{"num_hidden_layers": 10, "router_score": "sigmoid", "init_std_router": 0.0282, "lr_router": 0.00048, "learning_rate": 0.0141, "beta1": 0.9, "batch_tokens": 65536, "max_seq_len": 2048, "max_steps": 4392, "dataset": "wikipedia_en"}
Below are experts of layer 7 (counted from 0) of a mixture-of-experts language model. Rows are named router (the router's row for the expert), gate (a neuron's input weights, with its number), up (a neuron's input weights, with its number) and show model dimensions 0-95. Each number is 128 + 32 x the weight over its row's rms, rounded and kept within 0 to 255. Numbers have three digits each.
After each expert's rows: a language model's description of what the expert responds to; "gets" lists some tokens that make up at least twice as much of what it gets as of all text. This comes from a sample of Wikipedia text that the model never trained on. Tokens count by the router's weight.

# expert 17
router:115125214108125109056126124106123139124140091179120150104045126132155109136135114185106141111177109122134062155152191105133106184140134137111145089165114093155107161112094165106102070189169142126162106100096130179159136144182111087144094138119201073030175109137163125106104113124179103129
gate0:108135118101146099120089108153148083053089171121094114134142070137137103146115092100086098116205150103093097153134179115132162118169122126121115106178142145126142127165134110087169149126117134150053204131092128107144196063127097144086138128113147107125153139111172170104181104080143137154
up0:095133098100108164115099073119085090119135154093095095139124115101149123111156164095142095140138112147136158167148111130103188169115155156109112100140125123093135074206080148099113163091186169128063217059095143102127152124149116143167175112129122091096135116140168177124132136144107147104
gate1:159163133115094136123144103170146130167145121127074193140177111165171132116068113169154116046161094111141095119167102091087126130103136104130161053077170163171158086162074144159124117096170119121160120153074110168198124129139119079151125119107143148122120136107075143160105101109152171155
up1:136110097160130126159095113136096117124155132126143140070097077108134114128143161061143153198139092142104118191085133196119154170126139138133104178147114122109122158146163104186160071139147108187108139089133121121111120131149090119116160184158098127144159128102124152115140174181157074091
gate2:159087178133130103154133108128094153108162122142137138147100123134151143141138217163128158127088117134167150077165127124093166133143148162099110109157075082091188100143147101081114146094054156078110176105111131144074117071099139139138060112073090134143147111145073146107125075111156128132
up2:110130128128081074128172146161185190055108117122138124165154129164146120131115080164144176081158166109166097097142046103164206108086133119084150072137053105138147120140190085120182119132087176038065162151195126046134108160107202217135157066080113165161125128119115158185127131148111143147
gate3:148173098132122141111188101145183097151082127098143122144120104140139151186142134102148154139135165118184163114142108072133116138171145097165125178125116148172111181116202170111155076135146082161134091139108089095148146103180146083092089136156162188111083234124100116156087116098128090181
up3:112178117138108129229124154105115069157128164146141142144093129111134142098078144115118067188129076121103147144044107151201101161126093117163125140126113093100147129112183080176141214129153107152124138119183158140126101147076104130175066098078161165172158145141096116104128134133168142182
Digits and numerals in tables, dates, coordinates and statistics, plus spelled-out numbers, such as 1, 25, 9, seven, nine.
gets: "1", "2", "0", "3", "4", "6"

# expert 12
router:121086171117125104107116097142097131138150080159171097100100074127108108136163121172117160132146137117193088134105175132201106109078137114170173123107127102151164135053121129076108148143157215085141102175090162123077167128144062104170134131111152114106131129094109096116123139159155098143
gate0:105123114064110148109113106141122067143187123177133132114129130124127107150064064178132077100185175054147120139125152111129072119120094178103066183155143132115133130083140166104182174153115143103174106108197144121143095082137113132126150116194103137089078135168158097088136153126073125158
up0:105146164124139124143022156148160146151119111082107103114165122157055082118138125109137089126118071125112148116159161189123134091112138089150157175141121155107153176062132138112115120122162068101122180117155125126109143119112078150096164154064132185192109118135139184089134076110149083097
gate1:103138163101115122158168151090131143127120127137109156106169128136132096100066142200121108107082138112138096183110109157060119104169091108102114157162114111137122128125149130136141183138134219133099098087136096148126218138075161132124121122151153103141150148143043142117147107145129115128
up1:141136140187079111189101153105116151098143096175105108177155091175124125172099127059119100111152139130107126108138111104154150107151092097119112101109158123146183166134065094106121175148148081149106168169124076050123153163123101112061115111094186101060144081141152146142108128110074121083
gate2:053125129092141147139151120181132132138100145134109114104113134146103127116072106151141144090109171128106078096116164177155119139026170129121131129084125134137139131145166189187140170143126112129085045110111113126132146077117070208124155106145125134134091139136164039092140103159150127124
up2:059110153160130123084142134174168123097084125202143101072118133098110182110106062091160085105139187153133086130112135193164151164076173113185126172173057120091120154152123113157134155098102077145123138106059134175152138103096070149073138095143136131145123117113131107077148129130143103071
gate3:183101171122089149110139078162096133079126178175167163146111165211096170143145093150112103110091091168111115129072183079132120119159158059148136161205111175090179128144141143091100160141145142131149101137164129068136121198095094137139092058148124143130086173098165157118158094204111155180
up3:124083184162148177087085130121087105150109139088136143114126169114101144123171163168097163179109090179142083097179085105114115146147157080112103115191116146081174166116170073087095137139152138096144117101091181126046100116083098130127061114163127166060149113104100107140133127194143102105
Dashes opening infobox field lines like "- Release:", century digits 19 and 20 in dates, and past participles such as released, appointed, buried.
gets: "-", "20", "19", "|", "18", " released"

# expert 16
router:174116138176157100093160127171142203157090139101128088129102105160197082155102165178187146128157169165116059158082131099168073135173118132115130097180177152122091107105124177136098122098161123115086120151103145195170132112158105100152119145126229138130115180110153084137084176143122145179
gate0:056144133177107121170111141137118109156181147197161135150093096101150159134112127159136144129191109124129064099134177110148085069159066178187132137139146139103121180121122142129121156174155105141151136130138144144166106170159120082065146086163137097152148215164143105160124149134102125179
up0:114142148176083112142075161128153154036149155072135162147079121108108122121158083163128127145109133064112134117177120154169133115154101126163116112092048144079168139160146127195114122144161149169142109169130109091197124100134111073230137102171132148176114118095083117082060074121182130102
gate1:133148183112116121195153137129116055140057071134150148125147142152158120127160143197083139095114186123100140132209104044121163105154135138129103168142152072200133130089142115144123120122093075113149148153119193104129096091088140217045064099148140179103166112164160166180185131105097128118
up1:093151167114137161105118138150149160123088127160102200126129122156114116162081120160099177103093077148150148131134097072088094132120164152155133168097138165102119118159152076135169108144120148114110140100054168167186149154133122142159205087132102157149117127106107207115110087113115113136
gate2:106102162142147093158151172129142127107135120139092130087082130126178077144149132147149053143180125082090190186143157174095157110128165141146127106184116093129079081129072135116102078110110149148178150158157153103115132108097107190203156160084136145126187152067127125165138108160135108121
up2:178085223050106094124136106141112166110125154131105155144162118167128114138105075162176108134133127144113106092109127116140096148193060115111115099059139117071143084128136150145076130079095139125165155163131137123101131164141171148192134167112132120029125097056092163158139088096135111112
gate3:120169140100155156129099125119126112164121111105139104138163104123121120149138131206090165111116199174135116106067153079119160150200078122138177116149171164138095133101153054179156118091086121112130127125085167124099114139153152178096148118186135139155172069121156149097157117156122133129
up3:102147110167108137119112130178153048074153098152065095146087165119134139123102089094047181111176123059120124127119127115117126118164105134143121100124110103179128079159108121087116151158107151169139104119139130172150098135131125131165109070131096152145131122200151068028055129122163159169
Tokens right after digits: units like km, billion, and million, digit pieces, commas and en dashes in ranges, coordinate marks, and raw bytes from CJK text.
gets: " |", ",", ";", "–", "′", "/"

# expert 14
router:156126165078138106054174144114136121140159166207151181067097171157143074102081106219095098146113060132106110120116150120115069160154097158112116155110183096135107103143148139116088170161130166139134092131099132133117131142093155140127131157152106132130145136131114151116115106131193095089
gate0:137112161093131128087124151141174158135120182149172102136109131171124153152168120153170187108230149189035133089134134125135124097146197138115119188081164165135183130131151194105098164141193177157233087104114142143162129155102140169092123115137193121106170066140175114148098150161104053129
up0:120105136154112098081108081151116144115163078150125176123091107112093070173105112095180114145088167070146141128079182113146102117105035118095111104165138127129118141108156093152124108110113084111094198125108085097087134086134107085204126130092105164125084137089119143108138165121145226162
gate1:091164092108178143116119133093205133139158109144166202131118126153145182129127160145088126192159107100123139115152179119149117106162123165119124148116133118118186160054152111150102184162130132136113169151059139164093123115069104191097080056137127116115136163106096171169095141124132121136
up1:140132126126165149109147123064126116093108068133103143118146173141077140118140157131118134139105110108087110115073080178151111036163094187141143128120147144158146144091155108071124095099096122091093128126068098162101177089103147138154088138154161116107122212131138194126175106152144117113
gate2:191071127037155113077134110108181167109089107147131151097116126169157124150088140125112118181064092151149137105080114120165109145133076175132096102063127094143054143140117155154139069147143099092152133159116126145093070149130074123177131096095090117135158126138097134116175154126169106108
up2:101086145175085100089101097114142106112141183096158150134135153067171138117194047121140174141169097115113149130154117141105115164148147110111084078077130130138135118151143131107134150079138147177142094129103151089112117155121115073112111177115143167171105054176155079135185117146087113143
gate3:094136180100149132107105164172126069206163184125112088086109093151114083146169175094100136101153112142118159156132117142068144082144097111106152136101119153094126121084120092173165163133104130145146140084172108108088155160150156125117173150154094180157135161160122110137145175056166046183
up3:081162109079070175165131159108114097153182183123117136156104099134142117120104138164108180119081171111080143133110115127080101142185079154142118132096083189144162141137213101147168143115170097091174122131110125084138133132158207089126104152157092130136162126151160090157204138083162096177
First word pieces after an opening parenthesis, en dash or line break, such as (Eng)land, F(astest), Th(ursday), plus table-border and stray number pieces.
gets: "–", " (", "S", "M", "B", "R"

# expert 23
router:108144089172106060114106174167156132128164135111124100127103119165185133137171064162157151153133160126153078119172106105199105130133113090178093131100140111140114079163194134070141160148143140177138096128102116158156137090081105066109138158101120204103151149076159136206061147086118065148
gate0:116117074159087103129148090156146153108118137176144130115138136108099149161111073113098136063120116088154080162141140064148112065150162095142131122102123137130144077121111131123134107126138112157113106165077119182158151116131130129098093111145144157165131100065106106189109122170138149160
up0:159109129122109139174121144132132123111112097156156140165133117196162125081042149123128093151138108171109099106152138119097105197124132138120155121172078084103120132106180161104144145128114182145144174125120145159110100081127154134143136149134154123140091146121123114096152093146132067118
gate1:161151136166091120138052089099122151127115119093178157154143161131141122190158108126058077096111154097144141113187123151138132132087115070174081127144141132153150133152164140088134126097151120182108124085159183120124160154110083083067162118086121147096087101122075153120140133115098122136
up1:118109158163070114121103167163108146124108159152120143111119136130116139167136107185140134109127184128128106149107116117107109166178148131102124160145095135071153146088119098138165156180126116158176095136164123130071126108099185098130095121147172127138115148139121136157137135175090089151
gate2:151134165189096127119150147163125103129097101148148132105179096140139139152153130206204125106079086081145121126136184089114109147182117156070122107116136131146163125132130136211202145112084073094143124107141140156139125124098085092113123155164056124107128181114097098121114155153120110201
up2:128128174172099132205124170121095054122153143104133075132151155082123117152123119215168130125087099068146086133132144179081083159176094152134090150129133224133140112178113077161140143095090092075122148120080149138055185077115132117082098134151075095145073160145077084119079149125168128119
gate3:143117147115125084097114113143129078165143107097185137114122211111146107128157104164174073105118118121131126166116135158142075162124122048149075117136118139095115103136136116094106176131114099096149138148131163150152094167161094107102142112133200114143157092210116160244137123108142085097
up3:136112119069091173133184071124100194090101163118122150132133110105103116141093175109116099175119129122126152143122122102076103145126187132141111123092137124096113107214034106103140126086113151077156122134222141179096101120144135121124128130130128154127143117101123097107155089130186119126
Given names, surnames and capital letter pieces starting a person's name, often at sentence or list start, such as Barry, Green, Rhodes, Jimmy.
gets: " ", "00", " G", " M", " K", " Green"

# expert 13
router:153126157154142123081083130097114132121095157092069191092167087148161147090100155171130127116167147145150106147129195132191143113102141071145130128130114112146134078125099124084095103118147194100139130146086131148166139177149139094094068088117208150115215081107157143150123084116118117189
gate0:093081189129179100073081052137165147119106108081164148142116103151172117127130147125094104080220131103163152138132137184180172152140113159138090107115150112159118121162117171096076102135134174094188139155198061125157136144086173145056152106111136144122136139153194113154136156103069169175
up0:147185100161159149127122116121055078129144135136085139050115126124145119153136170127114097060093175150078075142154188146160109154120146179189125153111113096167086084142101129154169112111164114136076137136035118132112154084137067160122122156125091155164131014112135149157095147180101159146
gate1:165148107135081131116088093095116140097103101118149124106109158104158145153160099172171133157142098106107082161212145187139136089135141128101155131147114157066117116186126068097146126065155094050163112083110106166142091093173085129139140107104108131101136143155136074119092141160061116163
up1:124122136123160093166122110140108116157164175163139191165144178105096098164104154061070143101071156113114155096125105126137094124136150110116193112147176063186102159074146179175113094145090119188075138152138180151139145137099176113099144145184138129140125084100175156148133127106199151098
gate2:156110151144197161148121081141101121135123187103144142132146141129129128183156174171182162102120115073106110091124151115127085161171146161120094076134148056133152029218129160106070174118135142130104071135134108052105185115167099145144123176094133109141155104086163084141112137128074117189
up2:118117138129100086225096188104098130143122144137147172055090142195110146161100120131086173180112104085104104106162086108157138188117157105143126157115194094172130110142104121107109080072119137092100127146132085083118160156183152183127125087100132098146113107114108097167128090149104157135
gate3:107051140128098160156107125186126165138099142148132150154101094146099136166143109144141103164129041140100084114120089114158121204131110154089104129127122065144169141193162111111132081118130160102163140164126094092186082181198103108094117136132155065102201163103097081134072108160102113133
up3:136205045141167136096175165118151168147115088133118135035083175095144092106137123122156161140147226124158152136089140177169123097117164106127177168162157109126133132075074117113170133180103096128140162097110158177105123134093181166163086159114115128119094134167167122098110131100240106101
Punctuation and words in biography openings and infobox fields, such as "(born", the colon after Full name, plus professions like professor, writer.
gets: ":", " |", "=", " \"", "born", " of"

# expert 11
router:198175183126118140108115131092163080144153141175117185120100054129156132152153118139161164159173111077154100180174157097160082145143117090148082174123193172100146160051124118133073147088151131189165113079161177162142143087182133097147135162116121121101167123096148099116111174142091128115
gate0:149109174133103124124138133118088059064128153087177127203169103156089147110154187153140115126083136117131107141083144146131065150147114122113133149129192116179078090112208133106112191114154122179157181117140135129160174146117142145118126164163158135094090178127167077083136145118134099116
up0:155074129112115162135104121118089192090161076113136134158147069163108143177154120115155115129189095122099082083121106195085122145145146113179191122097126156123163088150166175127162171124131113168104195115110166096062125120151116087148152115141071089133152168115088138189089117085163098105
gate1:064146104098172137123129130120162141132047161143122160184167128097096208193070123168097172139131130116070107110193103086145110202089147100129140078131113129147113107123183162122149192155062133142104122120051120184160180131137162126124096169105121147097136161086161130169106128092179122105
up1:100135132149141133193124153114114119168078049145139124099195126098174096167131106095126103146090172086171094142092114112158136185138113084078160163085128203160148140131191136129118167090147130139086126107139177128160115148161135138086166166135140180141119118107083138137172135135107081167
gate2:166130170141161150121130098103167181125121123172127167082166197128097094150139116126104098161119157095115074148150143067092061115180132177150168158145142128167077143093102072141102097140153127092101095127151125156130107095133122094187147098164110110159146129101152068102185130094143080094
up2:131133150128127162166100084116162156132171159118125141154134202085138103140153113144157093153144130066151191163157112124083116122121080208156188134136156138069075111104113130140201139086123089040178098129075160132127122102173186160135141103191126123103134140131139145089149109077093135089
gate3:181114149159122147139149147071112139097137174142051119133201091116082124133126112135158203148114159145152132179146165093094139118192094110133123153096110105131105103135044074099125168134114115185115107130138119158136195125131125133151173163115143099119131131127137105086148119099178067099
up3:140103170130133141142129105075135113131122122102092116145136065113115148111148130138134162111055087125155122147097133118133142154148175137135123089116145113156108099088112161121099145113153129174152176074094110105099194127069133132141168125112094125130154166178164181084200119178144094111
Quantity words and partitive "of" in prose, census statistics and taxonomy boxes, such as all, some, several, many, both, two.
gets: " as", " of", ".", " all", " a", " one"

# expert 9
router:158131159101084142091109125109120119106140109149108152048108075138135108165118160165144109081155135103115066141140175122189130104120105142128174117167172127099189087132116088181109128155106130130146096122131151143156117137118111086150052134165130096109114161078093131141106164102176141153
gate0:090156168085088118159114144146166158200108170117119085124087118164157089120128132144109161095143127126106059094137067109210176165143085094125114126126154157115138139136211188177118094137142043114117136108093189211181119089111180109161187114142142113121128106136119150110154100151166147132
up0:131106172150102193175130167090179186141108135148094120101092114115094073184119120110179139161134143140145106145107178153139126139073124095122125160132136093159169153154114128121111131113173065158095134101124130099162120105111117089121137134090087070108140115127081068159076077100131118097
gate1:126151148125170156135123132123108133122110089119158153123130066176103147170153128121135127145161143098186117073108096110113089114121093079167151127146162116123086132166178096093105070164092113137067110154134125127130113105117132139152133090088178110125155158110086147138176211064190117130
up1:121085107169100113131066090082083133118067077133146171109143099087104183135091135166120112184119134113200145104130170083123130133050160155149185195182106121096173150073118147096091127123117164127190142139142205061166133125130136139152116097111115098082082118182159138088058112139148122109
gate2:131098110154147152140104073104094176125086138141118095113130137161122082150056097105130119171099109104123137070107111083137097128110112110161132182109190077140128076057124210120149115167099057196129125138112148086167122130165099072139121112093133117147107160078206117159111112126071071048
up2:085085121093118130122099124145133144113130054172099157141128113155102121170136028149112111147085110169092104107118151169125052144079090133115089093136117095095044170056112124123122126143090118130102123153148120141105123187114115132124137091113123170174094077075093098114120122120150149145
gate3:162118165128127125160156156118115196117150174083149135136101102159145159126165149150091126097132154173158163137144138148119163143147102086164123132117096159152136081137138113102159124119135111059097109122099136128156110118119112128117086165136118120113147134079072120128102115139121140187
up3:137170145144090115107081081091093125127181114133161142117125138101117128119149167165059128174162141076161189155065170168103100141107161100115101086131106106123138088176128068101101145107085145110216186070151120112116153121101072070117109119146096091174153102159124109056180079142124105199
Prepositions opening time or place phrases after a verb or noun phrase in prose, such as during, after, in, under, at, due.
gets: " in", " on", " for", " by", " to", " at"

# expert 5
router:134172142131187070144078120122141205099131121136080134059091098167156093206089137130136138149153086056121059136097167123122115146145110142064119115139113145059141149131117138134074147072170128116184144157117126236143124129117105109130112163061211138140131144117161078127063169138142091206
gate0:110120143096054091135177124103137136113118116128114138088131068110181168122111090148053156072121078146160119173113114146063067139169097114116090105177168151153125182205118086128135104155192153120152149166098089150127081160089083116135117089189095117139116145114065137211170117140118094156
up0:106139145056065122149119132118163111120138139172093113145108102185140172161112109103131098129072094164140144143128125205096073146148106122131087064185120130115130154199127143184185182167192116136158153181095132127101086149135103135124140117142080108142190129115082129206112083149150108181
gate1:130174184150104117121136178109104135125122125141151118131165100118106167200144132144090142134117138141139125113168107100124113135142152146041177122094120105110108149117144077154124090121105165143133120115125117181114127137156144096103114084093143102161148096110101136128128075143128126129
up1:100115190118109092181140165182128151091173145135139153130186158084122115197189084055110126134122111096143117157147149105095144100106103146105154115133091170166123197137134159174129109103071147092143109153142174131125134119137204153091097091108161147158167156099092141108139118156137121151
gate2:109111133114184174084111169139143124165149116077175176089118087098119106152046099125093061121105117162111175127129123145120078102107126134063150157183088158149127158126170130172099102136152172167171107130100116137135134173120150088116154074129121092108135134071149086071173101188077145113
up2:120154125130152162116163137122125153137178175105178151114112137128129174096092142105162145110088104125150146165124155131142070156126147157140158117117125139112098149145162172154111108094141115081143130145165106143115056190078115157074103064142092157056111184130165133140131081105171175108
gate3:091139146094107090115099163098147091114148074112138112153101137191078198131131111141117121100144073106165109147085080154101119132142099146165163143126078174122164141183208107053091163129143076117073111165147161098137115094148075101118127103103125099177160107162062078165172126120104162123
up3:107161128181151118132123121142138114147143119087103141161144132104150114103164093176113136116076148123127143131142169090165179079181122113147083086154166138148095158096106164121149134139094127151158115114142200098100188196084140141202108089135135119087113129105166147102150056160135120124
Commas, conjunctions and linking words joining clauses or lists in prose, such as ", including", where, while, but, although, with.
gets: ",", " and", " with", " of", " as", " by"

# expert 20
router:131113133105155145112152149121141111099114090125114086131111079132206110152086141124156120119189152094102075173138180095193077135194044109146112121128160131132101144132115185116131157150120103165084140129102182218141180112105140162072082152093172134138165176132117177141106146117164118104
gate0:126119068113120093161116126148107101114189067129084157091135074111142139126040146158168091164164113095072119143150151159179136146107178097165181109106113099085149083090144158102175107112109096099156135161142144165068126119096114103161164107150176171056169134110083153116148134154112157101
up0:093161120148130133141146129129155111128099188141136144121094188152086148140141135059124129088102154138216096100116132134114125153163122091120142212138108157117153163139131108149110097126115141157132107120210121076130105113102066134130145109087140135175121099133151129115134168190104097118
gate1:107134137141152176147137095069160107139109117123147096124211073097120103048123136146119114132114136147108097172153097115156148167104056151129181176145146103151152090129142117117110183181091188146107140161148107132146153119066163185102129134078121109096100119143159081199177072145110138169
up1:102117109168112115149096115083124133128136119091068145104125121127129098140142216144111149151108157148212132110115052135078144120100124146183139122107131104173103078072144155154130188153148082119079165081112188150145117146078133169092116173196095139179136110152164123166174076182103132139
gate2:122189177115096071130150179171148132118099074132100087122152146164173063098123142132156127148121155088095107141184162152140122119089072163092070115055163139153141160168132091101091115131187119141105111110105201200150125069102123162120159071107148162123153068136185164139151140188088143171
up2:127157139098140151124198140129132176107111126137099127103150106180145115193098090088200140134145145106158134125161166129133149117117075101110124139061106153086087124102148207104158115176079089100128043149134118136138137114109132128106130127121105132136129127097142125126101078106137118146
gate3:155115136124163106183154134165167111147087143142174125098148159142185158134095106137113144103141140139138121099131128118191070136179057178094121107112148157103152209107162141104097145196167121110070136145097144169120130132179117135131151074058161148091079107128148189081171158080119092174
up3:133152126096152119134188189113152091099076164150110129084136129144119135145097161112095130118200098122152128119149145117152070149140106138097152119083136158135117188081143131123107079138078143171142157134158097092166138168118110124104106138059090140091103115154153129108160155099128098122
Determiners, pronouns and relative words that open sentences or clauses, such as the, that, which, who, It, However, In addition.
gets: " the", " The", " that", " a", " which", "The"

# expert 18
router:096136210065099090095132139114152131098135110164153091145108028173132098122207132182129072133148133126111084125109106136134058141109158100136194170102108114111137155123120175083128169128131156113171082166067182127101117165129120094134144135162143131124119142080150133114146170107177047177
gate0:151130082142193112065108152122107137138113152093109117148182107122140095080138122139074091131137134129156181169150110088130133139110156050120092127095162100097131076105167129124128123148102143132199127082045137110111085149141128128134130092165130091138095099097180075169127174078141120112
up0:082071161197150147137144138120145184130116170137153109088070204103149054171106137120129120135112088126067081143154166153163130144088122165124073176148115151127179064155217117121117189149135172092100116078171128147102170157134103159092109179116132185111096129130081125116114135184057111140
gate1:109122144114142151097082091139148139126164112109164150134114079105085146159142113152120107116091134166095151225130180087141089076160059127144157122162164123143134137151157111130082136121138127151089127105072116152148108085090108110186216126179115203122097215127150116088132127085125145136
up1:109092084109142124078152161169140156148125146169117121132072109132108140098175092088109164163118154146119129135143206153123122107107103127075118136138159112097121104130115150127136165148119163149088141185165080123099063114103064103082140114121091150168131183106134113138163099079138059117
gate2:104122097116112145115165034140114149099092145219095140152090078119138089152173143071097100192123148119138124172147148154126138147140147105123156132137145130125125125137183126112147174187097056190101082197089126065191148137156119097181156160151134098106116211072106087072113157082129132095
up2:106091129169066127126193100124110149130117164161087122146087084159126092173100201169088041131149123144123073108082153132101055121158190121169091126139139117128127134082147109093165142150112121112122135128085099125139106120123134134146075165117144123118148196079075120111109124114146164128
gate3:151150116108052159041111131127155125096115159156111162093140150091137181159114124140107096164126134107146117109121120064157161100080107122114125133133144077104198191116171104191098089110117112129122120087080109112142183066143096151166107182105112193150111145158094146098186102098138141136
up3:141152152087080169149141127140116096174139138164078119126201124105156138105147153139123149119101078074195110088125110095075180132148156135088093145110069144124170158173131137109146086115110127172185068091132164116088076177121117111151085121113163145000096132098124164111124108077125178101
Spaces before day numbers or years, century pieces such as 18, 19, 20 starting years, and currency signs like $, £, €.
gets: " ", "19", "20", "18", "–", "17"

# expert 15
router:110093181050106115087154137128134103078087087108197079089090100159090113152134114129080135072180148107081117096126122167137134152118125112113104057134082075125101057096126073133138088134111174120189080120134117119110169066136132130113181173173143186112093194138117128135132125122198111162
gate0:108123108141095094150116144149173160071102066128103151155099148186167160208124066096164138094133135091169112158193155077136072156136153092106101143089133086116084068076155126127138113119201086129102149119134111119138130113060083152058137105099101114057044146076137097119120128149090128144
up0:118158138165180117157149166157106113157158127144138131075162114080129072097155145124110131108098141142086100134135056136093128157061087153122141103133167170171178118132122099092136168094105108126173162103084180094185163181189126115142119124098188179141132076166118175140119111085123143150
gate1:094075142102107117172138129087115107157149106127139105151110076082056159104137169189143093115104043124120124172137140147112083110152149065064133139119167114152091106063113116096116149191072128103065101186179121140136111204085110084151108134138057167095155142143075112132147141089135098119
up1:116130127168201173121112091133084144135123117179129131088147113149143146161163052128113105146090165119065026138094089114129116097144087116166159121141105151123151140201101128160092127088102108121208147156109113157122142147126136125140122064163097116111157186137114170097080174106143116167
gate2:138165150100121092111132163134126134161118089137160146157069094142106123152086089116113173105149133158225176112171120120134094119154098170147091112148121070127086132098147145099199078112081118120153111135083120138151131137124173103126117154159201198177140144083196084136132151188086142106
up2:126132135161110106105080112176154111137158126136190137092070123157109105163069113134090135134120131162097087146153129120074103094098116165176101140163098110117094164177184110134109146090099131112116110171118155109191137135131173161180111149109196155174093116050123148156159102172093109080
gate3:136165204111117121130104094105170136108131176164156163121130134125127125148124123178116087068144108091123154092113151164146127143069136145173132150118117164156089108116115131092106118074105124178104065133191116110119131121170032157091141173088108084146057196128190170180152143189116125109
up3:102160138091179100125111109153185080161108100196158124115110144077121148132077063109169093146117123117084115146204114124159131164086168135125149162135153110124132158146169168129154125116153094119077125154108163130198182159135134137130099100184120127101083168135171145144138052206104112173
Mainly "the" (and his, its, a) right after a preposition such as in, at, of; also some table cell separators.
gets: " the", " of", " The", " his", " in", "'s"

# expert 6
router:139131166088093124074158162150184140152142127129111139052135136132184059189106087122167137130200141126167136169155175132159124115142173144100152117147164148117121116161106121129138117119114147136192089173150168186121169136113103119087122161150187133115126135127113133116144156137221115126
gate0:156125138088145136079146082125131183098090134150098168113144148086093087124112134144101174139147090083148107106115187092045082105174111128133147106056109125100079143155104135117153167137155161096147056135043184110097145078164173132118118139111124106069147130094084130134167207126135091065
up0:083163143170202134143093176117158114111173148140102149135112155164163113121109164157131105124072090149126188106097090102174097133070150141167119185101135095162088133076156104083121123166138145139111141138100096162145187132102129110077104115147164138135102118111132163098142135116132135129
gate1:124120183149069096051097068178125087144128123121171167150141099145133102150098167106125115112115137107142120188164126178107088128138142105123123080148209120120106065097178132156139111178177135147147112135106183092132089089121116155118124113121156168100116132149206196108088158066168114182
up1:171149055148148119116133153137135114167122142154093152085087122102070181166132105139115154117129070062071152128070109138153129172185116078100142176152145135175167122120118188125151107100090121163076168091104097173095123143190105212101202060131079106106106147144102157084185111151126150108
gate2:128168125097099146098130120098101133153167099151100126122172118061111107104100150184144138148179103103138162071170124167132157141118162168154156176085103153094162205161159100107123163160128155149082124156113150143116171168111085124122144149171172151147060084137082055133119090133116168081
up2:164160133093098130108132135137109155138116085121141086118090149158133124078168063099127088139116082159176154109096134143079121112078170171092103132118057092058179139188097104152082140109121168163124114165077135118063120134149132151117099109060130095117104099112145128159172096144109113141
gate3:122095194157111113114145111070150128145131104076090158126100147126135099174137138149085098173198100127142117123085147236090100051111204132138139072145114147077111041163189083132107185094093113163160090067136121142150137145141122126134111133096153074119154094094182178146109152124111096151
up3:179149073159165113098085161101115114099130118144103099119148066102104119144175105138128068156125177130102128083077122080136132110162196176099089104143081052105142183142150146118162058142082157118099182076112131099139096142063141104110131136034131192104084145132119134093164096121132191142
Pipe separators between wikitable cells, especially after numbers or scores, plus dashes opening list lines and coordinate marks such as °N and ″W.
gets: " |", "|", "-", ";", ":", " -"